From a checkpoint of a small mixture-of-experts model trained on Wikipedia.
Experts: 32 experts in each of 8 layers, 320 GELU neurons an expert, a softmax router.
Below are experts of layer 2 (counted from 0) of a mixture-of-experts language model. Rows are named router (the router's row for the expert) and show model dimensions 0-159. Each number is 200 + 20 x the weight over its row's rms, rounded and kept within 0 to 999.
After each expert's rows: a language model's description of what the expert responds to; "mostly gets" lists some tokens that are sent to it at least half of the time. This comes from a sample of Wikipedia text that the model never trained on.

# expert 6
router,216,196,169,193,175,232,218,227,198,218,178,212,203,214,189,155,206,195,194,255,224,193,213,214,173,217,190,191,204,219,177,222,180,138,193,182,188,191,201,182,173,221,207,193,188,183,207,190,192,218,209,204,186,183,238,201,196,181,206,186,184,201,185,194,243,199,207,230,211,197,196,240,192,202,202,196,223,202,192,207,217,232,228,219,192,198,204,204,231,209,192,178,206,191,198,210,217,215,203,237,232,163,164,180,194,176,200,185,226,222,236,206,170,179,189,191,170,198,207,197,215,210,170,214,233,175,149,189,206,164,234,167,216,195,244,201,197,195,193,194,177,222,237,187,183,215,213,180,204,192,202,155,210,207,184,198,205,208,191,191
Description: Inner word pieces with c, v, qu, st, gr clusters, usually before suffixes like -ation, -ed: Ingr-ed-ients, C-erv-antes, coin-c-ided, or-gan-ized.
mostly gets: "iv", "gr", "ev", " dist", " reg", " oper"

# expert 16
router,217,193,211,180,228,205,200,208,187,181,182,182,218,191,177,230,191,207,161,162,200,200,208,179,229,181,212,223,212,216,239,190,196,176,230,216,206,196,212,192,235,178,195,203,215,227,205,223,226,199,203,170,215,239,200,174,215,214,196,173,204,194,214,208,200,212,215,195,219,230,193,201,211,205,226,231,182,198,222,178,176,205,181,217,199,189,225,213,193,169,209,195,221,214,192,200,212,189,217,211,239,217,213,188,201,217,183,196,172,205,213,189,232,220,201,219,221,220,198,160,176,208,191,197,134,158,197,180,170,154,196,201,190,198,179,227,183,169,192,227,191,204,198,234,217,170,192,234,227,193,218,196,181,206,160,183,195,215,153,224
Description: Commas and clause-opening words such as that, which, who, when, This, especially "apparent that" or "announced that".
mostly gets: " which", " that", " this", " when", " where", " This"

# expert 18
router,202,168,217,202,161,219,192,215,212,173,230,181,196,206,202,211,211,195,177,232,195,204,185,215,186,240,187,159,212,175,212,240,230,227,168,209,207,193,187,223,209,205,223,214,203,202,230,163,202,191,189,191,172,180,164,170,204,202,198,210,200,189,201,191,167,232,187,183,212,200,178,187,193,207,162,176,209,226,196,211,210,242,201,196,205,199,228,223,180,223,200,188,173,177,227,206,141,207,160,152,216,199,195,184,217,203,204,142,185,189,182,219,159,200,225,224,209,202,202,193,199,198,197,212,185,195,216,212,220,228,188,221,171,211,217,213,180,243,191,201,213,183,216,183,192,191,228,200,200,188,220,207,206,195,227,204,197,190,234,203
Description: Word-internal pieces after a capital B, T, or H in names and words, often ending in -es or -ber: B-aux-ites, B-ight, Bo-ise, b-ones.
mostly gets: "ber", "oubles", "ges", "ux", " Win", "ivers"

# expert 15
router,165,219,195,206,165,161,179,194,211,190,231,204,206,242,215,218,192,181,217,205,178,190,217,180,210,222,213,207,167,186,191,194,222,213,180,212,217,236,188,177,196,227,248,187,189,212,177,168,172,194,225,180,197,209,177,184,188,220,217,216,214,192,198,203,213,205,194,216,175,195,227,194,205,167,188,195,191,197,205,196,195,209,180,202,211,190,170,201,240,258,201,194,210,203,161,179,211,235,190,208,212,176,196,199,202,237,185,209,180,213,186,196,194,174,194,200,149,188,183,196,206,208,191,182,271,196,196,210,247,205,159,201,186,216,207,175,198,198,168,171,226,198,188,190,210,211,183,218,198,173,244,207,219,197,225,196,207,198,213,197
Description: Short pieces like at, an, ay, ang, ong right after an initial consonant, in ordinary words and Asian names: uns-at-isfactory, Mon-S-at, Lhas-a.
mostly gets: "ang", "at", "ay", "ong", "ung", "ison"

# expert 24
router,184,189,191,216,193,221,220,190,189,198,202,199,213,201,177,182,182,250,186,215,217,237,240,224,215,235,189,219,177,206,239,199,225,197,231,208,168,185,214,228,164,169,218,225,202,204,196,179,202,179,197,199,177,161,221,245,216,227,203,210,181,254,226,169,183,217,179,211,202,239,208,218,191,180,201,169,185,190,193,235,203,174,222,237,228,216,229,202,190,205,197,202,209,189,187,225,197,216,178,197,204,199,206,173,198,189,180,244,181,206,206,209,209,224,186,201,232,180,206,179,178,229,208,191,156,228,203,198,201,207,183,186,204,203,186,200,179,204,214,182,165,215,157,178,205,206,214,198,194,207,181,182,169,187,185,186,200,187,205,206
Description: Capitalized parts of compound place, team, and title names: New York, Wall Street, Golden State, White Sox, Cape Race.
mostly gets: " York", " New", " Black", " River", " Green", " Road"

# expert 22
router,183,184,219,171,212,199,203,224,214,180,203,216,202,214,188,193,217,206,201,208,184,212,225,188,192,185,220,199,178,225,227,188,212,172,209,187,161,188,174,223,221,179,176,210,193,190,234,219,237,205,196,205,219,240,209,195,184,222,186,193,189,211,170,196,216,198,188,215,222,211,190,219,210,219,185,218,183,189,199,151,177,172,215,205,184,207,227,196,178,205,244,182,183,222,174,217,228,188,210,191,195,229,245,174,191,213,182,188,199,202,201,220,198,198,188,204,198,239,197,204,188,232,219,152,159,209,212,222,175,212,165,182,209,178,185,214,196,185,194,234,161,209,195,237,186,197,185,220,174,168,149,202,193,206,175,194,230,211,172,236
Description: Content words for institutions, professions and fields after articles or adjectives, such as public, medical, research, law, government, death.
mostly gets: " public", " died", " art", " death", " military", " pr"

# expert 31
router,244,163,181,202,183,175,175,211,155,229,212,220,185,208,201,192,192,186,204,219,192,218,176,231,204,216,166,190,231,190,198,212,238,203,207,201,170,166,200,195,190,219,179,209,189,191,177,184,184,211,212,210,192,212,193,224,193,225,210,188,225,197,208,179,201,184,215,165,214,183,179,187,188,180,202,168,216,206,215,223,224,207,191,244,216,184,195,195,234,229,182,241,221,212,215,222,170,198,255,236,231,182,188,224,200,198,198,207,227,188,190,193,154,216,171,201,184,186,194,195,216,220,231,180,176,227,181,224,160,197,195,232,217,194,194,211,198,186,198,180,194,214,204,178,195,217,187,176,213,208,181,164,209,180,206,170,186,165,200,185
Description: Single consonants or consonant clusters inside split proper names, such as Wal-k-er, Thanks-g-iving, Wood-b-ridge, Ever-est.
mostly gets: "th", "st", "ch", "d", "k", "sh"

# expert 14
router,180,173,196,178,222,189,237,233,207,211,206,183,206,201,229,168,187,214,201,189,221,215,209,208,224,184,222,182,197,216,220,187,170,186,221,193,179,198,211,210,242,194,229,197,188,217,206,223,200,169,193,218,201,212,205,192,202,170,170,183,209,190,165,187,212,210,218,202,230,213,162,184,188,217,180,204,204,209,190,153,174,192,165,168,245,195,200,203,196,180,184,178,178,176,247,214,173,205,226,193,184,202,163,202,170,220,233,213,183,186,209,204,220,221,213,201,223,234,192,171,172,221,219,209,172,186,207,216,158,214,195,207,198,190,183,205,218,209,255,194,191,180,173,219,191,196,206,205,230,203,204,202,201,243,176,211,236,193,217,207
Description: Decimal fractions like .8 or .4 after digits in statistics and climate tables, plus units (kg, m) and score parts.
mostly gets: ".0", ".4", ".6", ".8", ".7", ".5"

# expert 11
router,172,206,192,198,179,220,180,228,219,186,189,195,186,191,211,195,208,204,207,167,179,212,227,209,249,173,159,206,228,188,240,182,179,207,211,221,228,211,213,201,220,200,217,211,209,216,219,197,237,167,187,213,174,187,185,189,230,200,202,223,165,174,180,223,205,177,214,193,178,228,234,161,223,214,190,209,186,198,195,180,190,194,200,220,188,209,210,163,199,195,204,150,177,213,188,224,205,195,215,210,182,225,215,168,204,149,178,213,233,184,208,232,206,214,172,189,194,227,203,197,192,185,210,178,173,231,220,195,216,173,241,218,208,189,212,183,228,185,190,243,212,199,197,206,176,171,204,194,199,206,196,176,206,200,170,236,223,186,197,176
Description: Punctuation and field labels in infoboxes and lists, such as Born:, Ground:, Personal information, line-initial table pipes, coordinates °N.
mostly gets: " Born:", " by:", "°N", " (age", " Succeeded", " Coordinates:"

# expert 0
router,191,190,193,211,182,196,162,182,184,184,185,192,194,229,231,176,221,187,189,236,191,200,213,162,201,216,208,192,173,180,192,201,229,237,219,186,195,226,188,192,202,218,209,210,208,213,201,186,181,207,189,212,218,206,191,175,199,220,242,207,192,183,184,217,205,211,184,200,171,252,210,202,201,207,157,170,204,209,189,207,226,204,159,183,219,146,209,188,216,200,220,192,224,214,161,185,200,199,205,202,188,202,194,209,192,189,192,195,169,179,221,194,205,170,203,210,238,192,186,241,252,209,219,223,185,226,198,235,222,180,146,216,192,210,221,170,167,229,195,212,214,169,198,195,227,191,190,186,172,209,215,234,182,199,218,208,189,220,226,189
Description: Mid-word pieces ending in a vowel plus consonant-e or -a, often after an initial capital in names: M-acy, Kr-ish-na, Um-ze, spok-es.
mostly gets: "ae", "ale", "ase", " same", "ce", " al"

# expert 17
router,208,208,215,194,226,208,214,212,210,211,171,224,164,203,186,231,200,209,197,211,199,148,186,174,182,209,202,137,174,162,180,230,187,200,190,224,198,224,201,202,174,198,169,159,214,206,184,235,195,261,209,200,189,207,206,218,207,205,217,215,203,183,223,191,188,187,204,217,208,194,219,213,211,203,172,175,222,174,208,212,211,176,229,200,180,184,200,188,178,182,189,193,200,218,225,167,219,175,200,203,178,176,159,207,211,238,184,179,176,203,219,226,182,211,196,198,189,181,223,214,218,213,210,235,222,193,214,202,225,213,229,196,203,195,231,175,206,192,200,191,240,228,226,201,183,225,207,198,165,181,186,191,187,196,201,240,189,211,183,159
Description: Latinate suffix pieces finishing adjectives and nouns, such as -ical, -ology, -ial, -atic (catalog, axial, operatic, feudal).
mostly gets: "ical", "ology", "ograph", "atory", "ological", "ium"

# expert 21
router,191,154,182,214,217,214,209,200,206,199,194,209,201,172,236,194,209,196,201,175,204,193,193,222,213,201,192,195,209,181,172,176,235,186,224,203,214,198,210,198,184,185,194,204,189,211,221,217,248,202,197,211,213,216,207,197,220,188,226,194,219,197,199,181,211,208,154,186,231,204,224,176,227,214,185,215,160,193,203,172,186,199,163,179,195,172,191,221,223,196,180,227,212,210,209,189,211,199,201,182,177,241,153,158,187,162,213,184,250,209,207,193,206,191,202,208,208,224,210,211,195,194,148,204,186,177,237,201,184,226,192,146,203,188,144,197,206,191,231,226,225,194,208,213,159,226,176,197,211,184,196,179,186,204,219,212,200,210,197,224
Description: Line breaks after sentence ends or table cells, plus sentence-initial words such as The, He, However, According.
mostly gets: " However,", " According", " Country:", " Lat", " Sam", " Ts"

# expert 8
router,170,213,171,171,212,186,210,217,208,171,195,190,173,174,194,203,190,203,233,146,194,212,182,189,229,211,190,218,193,177,229,183,175,177,232,205,227,203,209,195,215,203,215,222,201,194,224,239,210,177,205,200,217,210,182,210,207,206,173,213,194,192,178,201,207,209,203,191,199,188,190,193,170,174,223,184,187,203,205,206,226,186,198,166,162,188,185,220,179,170,195,234,195,193,225,195,197,211,200,208,211,239,231,229,188,208,238,200,230,238,183,173,229,222,218,188,160,234,185,164,183,188,207,216,216,190,196,223,200,209,151,146,174,216,189,198,187,160,199,227,209,206,191,238,197,188,205,234,224,217,191,198,200,212,180,205,184,207,220,215
Description: Function words after a verb or noun, mostly to before verbs (made to protect, orders to raid), plus of, for, dashes, modals.
mostly gets: " –", " to", " -", "\n ", " would", " can"

# expert 23
router,195,201,220,201,202,183,171,176,205,213,211,204,211,226,193,209,161,175,192,215,209,195,197,212,221,215,184,204,155,216,208,218,215,163,198,190,218,240,170,216,180,239,170,206,197,173,235,197,217,187,193,233,203,204,180,182,176,188,209,231,173,249,214,227,200,183,206,194,220,183,242,194,178,182,212,189,181,236,188,182,179,186,169,199,186,211,169,208,213,204,200,235,205,148,205,184,163,207,225,184,223,186,238,227,200,213,215,189,231,171,185,179,222,166,198,178,197,183,198,209,183,171,192,215,227,185,202,186,205,195,181,208,200,211,207,201,213,174,186,220,213,186,188,172,205,200,225,196,181,232,218,235,213,224,172,184,202,233,191,194
Description: Verb endings -ed, -ing, -s and past participles or particles after was/is/be, such as used, found, out, up.
mostly gets: " out", " used", " up", " made", " over", " found"

# expert 26
router,224,214,209,202,206,131,218,181,201,213,228,212,188,203,218,209,195,200,214,251,172,203,193,193,192,196,203,195,210,173,230,222,197,235,184,214,244,181,156,189,152,199,178,193,190,174,160,181,175,207,208,207,221,179,203,203,191,194,243,225,203,214,209,203,186,183,208,164,205,160,198,212,231,203,206,193,217,202,202,199,199,202,195,222,194,195,167,219,229,204,195,208,220,205,173,185,194,197,210,170,210,205,201,179,194,215,184,240,166,189,182,206,197,209,204,193,219,186,223,215,247,202,204,200,177,217,192,186,196,197,165,227,185,196,217,194,220,223,167,205,234,167,225,170,218,194,202,190,188,235,200,159,215,221,219,200,190,171,198,216
Description: Single letters or short pieces like p, h, is, ph inside uncommon words: chiseled, intrepidity, enthusiasts, Temples.
mostly gets: "p", "h", "is", "ap", "ath", "ph"

# expert 27
router,185,204,209,197,199,214,189,169,188,184,199,185,177,185,180,186,205,172,206,175,188,176,162,217,198,224,207,193,197,184,199,195,201,176,143,209,177,212,186,169,228,202,199,200,202,208,203,202,208,194,219,193,198,235,229,234,216,194,171,171,164,177,204,188,201,171,204,218,145,219,200,216,158,224,198,224,231,158,200,219,180,205,206,210,229,231,216,214,227,228,225,189,214,227,181,244,216,167,201,211,190,198,210,215,194,205,199,186,193,206,182,206,221,209,199,210,196,205,224,231,221,205,199,192,212,180,214,202,167,215,230,201,190,184,234,206,184,179,237,204,207,224,206,201,195,232,191,259,182,185,169,191,210,176,194,187,186,212,212,244
Description: Person-related words: first names like John and Robert, kinship terms like father and son, titles like General, and the -man ending.
mostly gets: "man", " John", " (born", " Man", " man", " General"

# expert 1
router,189,202,191,209,197,200,194,183,192,194,205,170,228,218,178,189,204,218,191,174,177,245,170,206,238,200,242,224,180,200,191,201,161,218,249,185,221,199,201,216,213,207,196,244,230,209,203,218,234,171,207,162,190,213,195,179,200,216,156,179,213,203,180,195,211,180,235,216,212,198,191,177,199,167,199,227,195,184,185,184,187,181,200,197,195,187,222,183,176,197,183,174,170,228,203,186,227,204,224,202,156,237,228,213,231,188,183,177,215,220,218,222,214,203,220,194,188,180,192,197,227,207,228,158,188,184,208,181,211,198,206,207,208,182,215,190,172,178,210,234,159,215,191,248,193,209,206,196,231,193,197,206,216,183,180,196,194,198,226,219
Description: Line-initial hyphens, bullets, pipes and line breaks that start list items in infoboxes and taxoboxes, such as "- Born:", "- Genus:".
mostly gets: "-", " Kingdom:", "\n\n", " •", "|", " rec"

# expert 29
router,177,195,227,217,190,201,192,196,221,193,214,213,233,182,175,206,191,225,201,169,214,160,201,175,220,196,164,223,183,220,192,165,186,179,189,185,230,214,208,220,229,165,176,165,195,187,191,204,232,200,197,180,224,235,186,205,229,225,176,174,187,206,217,205,213,201,179,193,170,179,219,181,197,182,205,206,194,196,239,159,201,165,210,177,205,190,225,200,210,175,197,199,204,219,225,190,188,209,203,202,204,172,227,218,210,180,227,176,180,216,183,170,232,219,214,231,204,192,195,214,169,204,197,144,178,233,180,193,196,197,219,212,208,199,184,176,192,188,194,217,189,196,175,218,191,189,174,166,237,242,203,219,224,234,219,200,195,196,200,234
Description: Pipe separators between cells in tables of results, matches and filmographies, plus semicolons separating list items.
mostly gets: " |", ");", ";", "s;", " 0;", " Height:"

# expert 25
router,175,201,181,192,203,216,198,230,229,176,182,193,222,210,177,224,191,232,192,193,211,198,201,176,166,201,188,221,219,152,200,175,209,231,207,177,197,185,168,191,232,203,208,214,188,213,192,195,188,232,193,209,209,190,170,185,218,215,218,189,189,206,194,190,188,229,208,188,211,197,206,212,169,211,196,237,202,214,165,184,176,231,237,213,216,190,208,194,205,193,189,210,183,212,196,179,202,241,193,216,201,217,217,192,182,195,182,221,180,203,203,213,222,229,189,178,227,226,213,232,234,199,183,221,240,217,138,194,166,203,173,162,230,192,172,229,200,196,205,188,196,188,203,186,228,186,177,225,232,208,198,222,175,182,182,208,192,182,141,218
Description: Pronouns, possessives, numerals and quantifiers like he, his, its, one, two, most, not, plus the piece "i" inside words.
mostly gets: " his", " he", " its", " one", " not", " had"

# expert 12
router,218,212,227,214,209,238,187,209,209,207,207,192,199,206,191,249,161,168,204,162,214,206,235,186,204,191,215,223,244,215,215,176,174,199,190,202,183,188,212,201,220,226,175,223,195,223,205,191,221,182,211,235,218,180,231,195,212,189,181,200,205,187,196,191,176,193,210,194,176,236,212,198,217,183,178,198,177,184,214,157,219,220,172,178,185,203,202,209,170,195,192,195,200,198,210,199,206,206,210,195,153,214,211,155,196,190,193,204,213,190,201,200,233,199,201,204,228,226,191,211,188,195,193,178,165,230,222,212,159,178,188,159,240,199,204,186,220,220,248,264,169,191,183,184,214,211,201,198,214,179,197,197,163,203,170,203,181,193,205,213
Description: Common nouns after the or a, naming units or categories: season, name, film, team, time, part, series, date.
mostly gets: " film", " part", " time", " No.", " List", " team"

# expert 28
router,176,195,226,179,215,214,180,182,208,209,189,179,232,185,199,190,233,217,151,151,204,208,208,212,193,173,226,233,211,227,207,175,136,209,212,199,207,221,211,204,216,194,203,210,211,214,222,238,184,182,224,195,211,233,163,196,210,213,158,203,214,232,196,228,195,216,181,201,218,209,154,196,195,186,206,213,175,204,175,166,203,185,190,173,200,215,241,199,189,170,223,217,198,236,175,204,218,221,206,199,194,222,214,234,215,209,192,220,214,216,184,230,229,213,213,192,178,195,222,204,185,209,219,200,152,181,224,202,174,193,199,185,215,186,173,194,194,166,216,195,195,198,208,213,205,199,206,175,232,201,185,178,162,206,193,186,218,205,208,228
Description: Forms of "be" and articles after copular verbs, such as "become a", "was", "is", "an", "been", "being".
mostly gets: " a", " was", " is", " an", " been", " are"

# expert 7
router,229,204,178,219,203,204,211,190,162,218,176,232,202,202,193,178,195,192,196,187,207,221,128,221,201,212,202,186,239,216,186,224,211,197,174,208,201,224,194,197,164,175,179,203,186,209,219,181,192,186,208,210,167,178,200,225,175,195,207,191,198,177,210,203,203,198,141,207,208,208,204,184,158,221,211,183,214,191,216,210,223,235,213,235,235,217,185,196,160,202,237,246,194,183,216,178,205,216,212,196,208,201,200,220,205,197,222,217,238,194,195,212,149,223,175,212,179,215,183,205,184,203,151,202,176,174,201,205,200,183,186,218,179,206,178,175,208,228,189,174,227,221,208,212,208,207,205,207,194,197,193,228,207,191,219,215,223,206,211,160
Description: Word-final pieces of names, often German, Slavic or Scandinavian, especially in tables, such as Stuttg-art, Düsseld-or-f, -ski, -berg, -son.
mostly gets: " Sweden", "ler", "by", "ki", "ski", "berg"

# expert 5
router,187,216,207,187,198,198,222,166,199,194,186,183,217,180,198,184,197,219,179,211,208,216,177,201,243,209,214,155,221,197,239,163,183,193,154,218,214,231,188,187,247,194,197,173,184,217,237,180,191,209,189,172,204,201,218,196,203,164,168,215,182,190,175,193,195,191,208,193,183,193,194,169,212,199,197,196,219,223,182,183,191,189,217,233,181,208,191,198,209,227,208,200,198,189,171,197,194,228,222,200,204,237,234,180,190,139,212,208,218,205,247,198,204,222,184,164,220,211,215,188,190,186,204,220,195,216,218,164,171,173,208,222,185,189,178,187,210,227,211,176,172,219,184,215,225,235,217,184,193,218,227,234,179,209,206,225,174,209,210,201
Description: Mid-word pieces and cell words in tables, especially election results rows (Valid votes, party names), plus adjectives like similar, bronze.
mostly gets: " Preceded", " similar", "ative", " FW", "Scientific", " black"

# expert 4
router,180,196,208,187,222,191,236,175,211,210,195,215,192,182,235,198,201,189,216,199,228,215,175,229,190,182,194,218,219,248,220,189,184,183,193,194,159,187,210,193,246,194,180,234,184,186,208,238,198,190,182,177,192,212,205,204,173,187,180,223,173,194,181,196,187,236,207,189,224,246,169,213,183,210,222,172,203,187,176,188,191,192,199,157,221,207,197,192,198,213,248,227,187,163,207,212,219,228,176,203,186,190,229,183,209,222,202,222,216,185,174,194,216,211,199,224,172,216,209,206,178,190,177,179,192,178,200,192,215,217,202,196,202,189,171,221,186,221,224,223,172,180,174,195,195,203,179,213,243,196,210,262,216,196,171,190,205,199,179,177
Description: Prepositions and verbs in sports biographies about clubs and matches, such as "signed for", "played as", "won", "debut", "started his career at".
mostly gets: " won", " played", " team", " debut", " football", " win"

# expert 20
router,199,198,213,211,180,189,173,210,178,217,183,206,192,175,206,207,225,181,223,243,199,163,230,151,167,196,201,218,164,175,192,211,189,181,191,188,159,196,215,203,175,193,244,200,204,177,154,194,199,255,225,214,190,163,224,251,193,190,199,166,200,225,221,191,200,196,226,225,210,181,179,214,227,181,217,221,212,223,196,233,212,219,214,221,192,218,202,178,198,180,187,209,188,193,201,220,184,205,191,175,192,193,171,206,180,200,203,205,204,187,190,179,180,191,192,190,241,183,185,201,210,191,214,206,238,178,191,173,216,184,201,210,229,210,237,232,220,198,175,182,179,199,214,190,181,176,168,179,188,206,232,197,219,219,212,197,193,197,175,219
Description: Short letter fragments inside split words and names, like in in Infinite, u in Stuart, ru in truth.
mostly gets: "m", "in", "r", "ri", "u", "re"

# expert 19
router,185,217,172,197,222,236,197,186,214,183,197,198,232,210,198,229,187,175,173,158,186,223,184,235,229,174,210,212,233,247,222,197,227,209,219,203,200,187,205,186,198,226,191,205,211,206,203,242,196,188,166,166,198,227,181,198,182,203,196,197,213,202,195,214,198,231,180,185,200,197,210,180,219,232,199,204,156,186,174,189,183,197,191,145,194,202,197,205,179,181,192,246,190,218,211,205,174,206,218,200,223,204,205,180,229,182,206,195,202,193,224,188,174,222,219,213,196,177,193,194,174,190,241,209,152,222,153,180,188,196,216,215,210,198,178,221,229,181,187,225,163,196,210,224,229,196,182,190,214,187,170,183,219,226,188,181,227,208,191,202
Description: Prepositions like in, on, at, from, during after verbs, especially "It is found in Kenya" in species articles.
mostly gets: " on", " in", " at", " from", " with", " In"

# expert 13
router,206,195,228,207,208,184,189,195,199,169,200,182,196,148,200,170,221,179,202,159,197,225,237,183,189,186,222,189,178,227,204,154,200,182,225,201,187,218,197,200,197,216,191,205,217,166,205,225,219,189,187,203,210,206,224,201,210,205,208,240,229,217,222,198,226,199,210,188,229,161,193,213,172,210,212,219,145,170,183,207,194,204,185,200,192,174,215,171,198,217,178,223,201,224,213,197,232,179,221,196,211,222,219,194,202,196,212,148,168,211,208,195,232,178,207,203,198,210,197,176,191,174,219,194,174,187,221,201,180,159,205,204,194,208,210,220,170,190,206,246,230,180,212,180,196,184,225,232,231,217,201,191,160,201,207,211,217,189,227,230
Description: Opening quotation marks, parentheses and dollar signs that begin quoted or bracketed material, such as "astounding", (W-DF), (196-8), $\mathbb.
mostly gets: " \"", " (", " un", " $", " n", " (A"

# expert 30
router,194,158,214,198,201,223,213,191,195,211,191,194,216,225,208,218,221,228,222,196,211,206,220,222,206,183,224,196,175,239,234,168,170,211,203,191,168,184,214,217,175,187,210,210,213,230,185,200,218,193,206,197,206,225,181,172,204,196,179,239,180,166,191,197,211,233,206,213,188,202,174,177,227,206,195,190,204,192,231,205,187,215,210,159,214,196,208,170,184,192,228,217,239,191,187,195,192,183,237,210,175,192,215,217,175,180,224,219,177,208,203,192,231,218,225,161,181,186,202,191,177,159,194,177,189,173,202,229,177,202,180,167,188,200,178,234,178,207,209,188,172,168,202,209,204,178,220,239,226,239,219,209,186,198,174,193,224,209,206,242
Description: Small numbers and pipe separators inside Wikipedia tables of sports standings, election results, and dates: | 2 |, 0, 18.
mostly gets: " 1", " 6", " 0", " 2", " 9", " 5"

# expert 2
router,188,210,225,213,241,225,199,224,207,186,209,189,218,169,182,217,217,230,191,178,181,222,176,206,197,173,220,224,185,196,197,157,200,221,196,196,222,184,233,202,224,182,167,173,226,194,216,231,220,198,178,196,199,220,221,206,185,183,167,208,231,212,186,204,209,215,203,204,190,228,194,177,232,195,210,206,188,178,205,210,225,203,235,174,161,220,179,192,200,180,195,201,174,161,221,204,211,161,183,183,217,235,195,207,170,223,169,221,171,227,235,192,210,215,210,214,221,207,167,213,204,201,238,200,169,180,194,245,216,195,192,169,176,195,175,207,183,209,226,222,205,164,209,203,199,175,196,213,186,214,165,186,172,223,215,210,178,198,193,200
Description: Sentence-final periods, line breaks and closing == or === heading markers, plus periods fused to word endings like s., es., ")."
mostly gets: "===", "==", ").", " ==", " ===", "s."

# expert 10
router,223,204,231,190,171,207,199,246,215,185,182,189,208,190,200,184,207,186,231,175,185,225,222,192,204,189,229,217,231,229,182,201,183,194,224,168,184,189,161,208,192,238,188,175,195,209,226,184,209,177,217,194,195,211,213,182,209,184,169,165,196,185,212,219,199,205,166,226,214,184,217,183,188,199,193,215,192,176,213,222,202,183,210,209,207,179,185,224,195,190,198,189,179,213,226,207,214,166,200,172,234,243,162,219,245,230,204,194,170,212,188,224,201,190,193,199,201,213,205,222,187,241,158,184,214,202,200,209,177,216,210,203,159,214,175,241,205,210,184,216,169,220,209,241,169,200,168,189,229,184,210,210,178,203,210,198,165,200,215,175
Description: Single digits and digit chunks inside years, dates and reference numbers, such as 19-8-3, 1920-19-48, " 199", "00".
mostly gets: "9", "7", "0", "5", "8", " 199"

# expert 9
router,185,186,175,196,216,194,196,189,208,214,185,238,147,204,180,170,215,241,211,243,233,186,191,194,207,216,199,202,192,191,170,187,214,234,195,204,187,178,210,215,190,187,204,212,194,191,190,163,182,193,188,182,174,192,217,202,204,220,224,177,190,187,165,190,218,256,166,209,202,228,202,207,193,211,195,185,216,198,199,204,235,162,240,204,227,228,201,203,193,186,224,200,207,220,157,209,215,201,158,234,203,195,212,183,198,219,201,171,177,185,199,188,181,183,222,209,215,198,188,190,208,183,180,195,224,172,207,196,215,212,257,163,210,209,215,173,210,229,220,200,192,198,208,211,212,207,208,246,167,192,227,216,203,196,192,208,237,207,166,184
Description: Endings and words in country, state, and nationality names, mostly ending in -a or -ia: Can-ada, Tennessee, Belarus-ian, Anamb-ra, United States.
mostly gets: "a,", "ia,", " States", " American", " Island", " Republic"

# expert 3
router,223,221,177,205,172,214,225,187,185,175,228,173,171,205,235,226,195,209,209,222,192,185,188,179,150,201,205,211,188,191,152,226,219,203,191,171,226,198,187,211,204,217,205,150,222,188,177,189,196,218,202,191,221,164,197,227,209,160,191,213,206,212,198,219,185,186,204,237,172,195,191,238,197,227,197,213,192,219,180,213,194,240,152,184,201,226,169,225,201,213,205,166,218,177,215,190,175,175,199,176,184,165,187,230,209,202,207,208,192,201,206,218,220,169,169,205,199,196,218,172,223,215,192,188,216,192,213,199,231,230,214,211,196,217,229,207,205,199,213,193,221,195,182,187,191,179,219,171,220,188,232,187,219,160,217,204,184,193,201,169
Description: Second-syllable pieces like om, op, uff, ob after a capital P, F, G in place and personal names: P-om-erania, G-op-alganj, R-uff-i.
mostly gets: "om", " comb", " Com", " com", "af", "uff"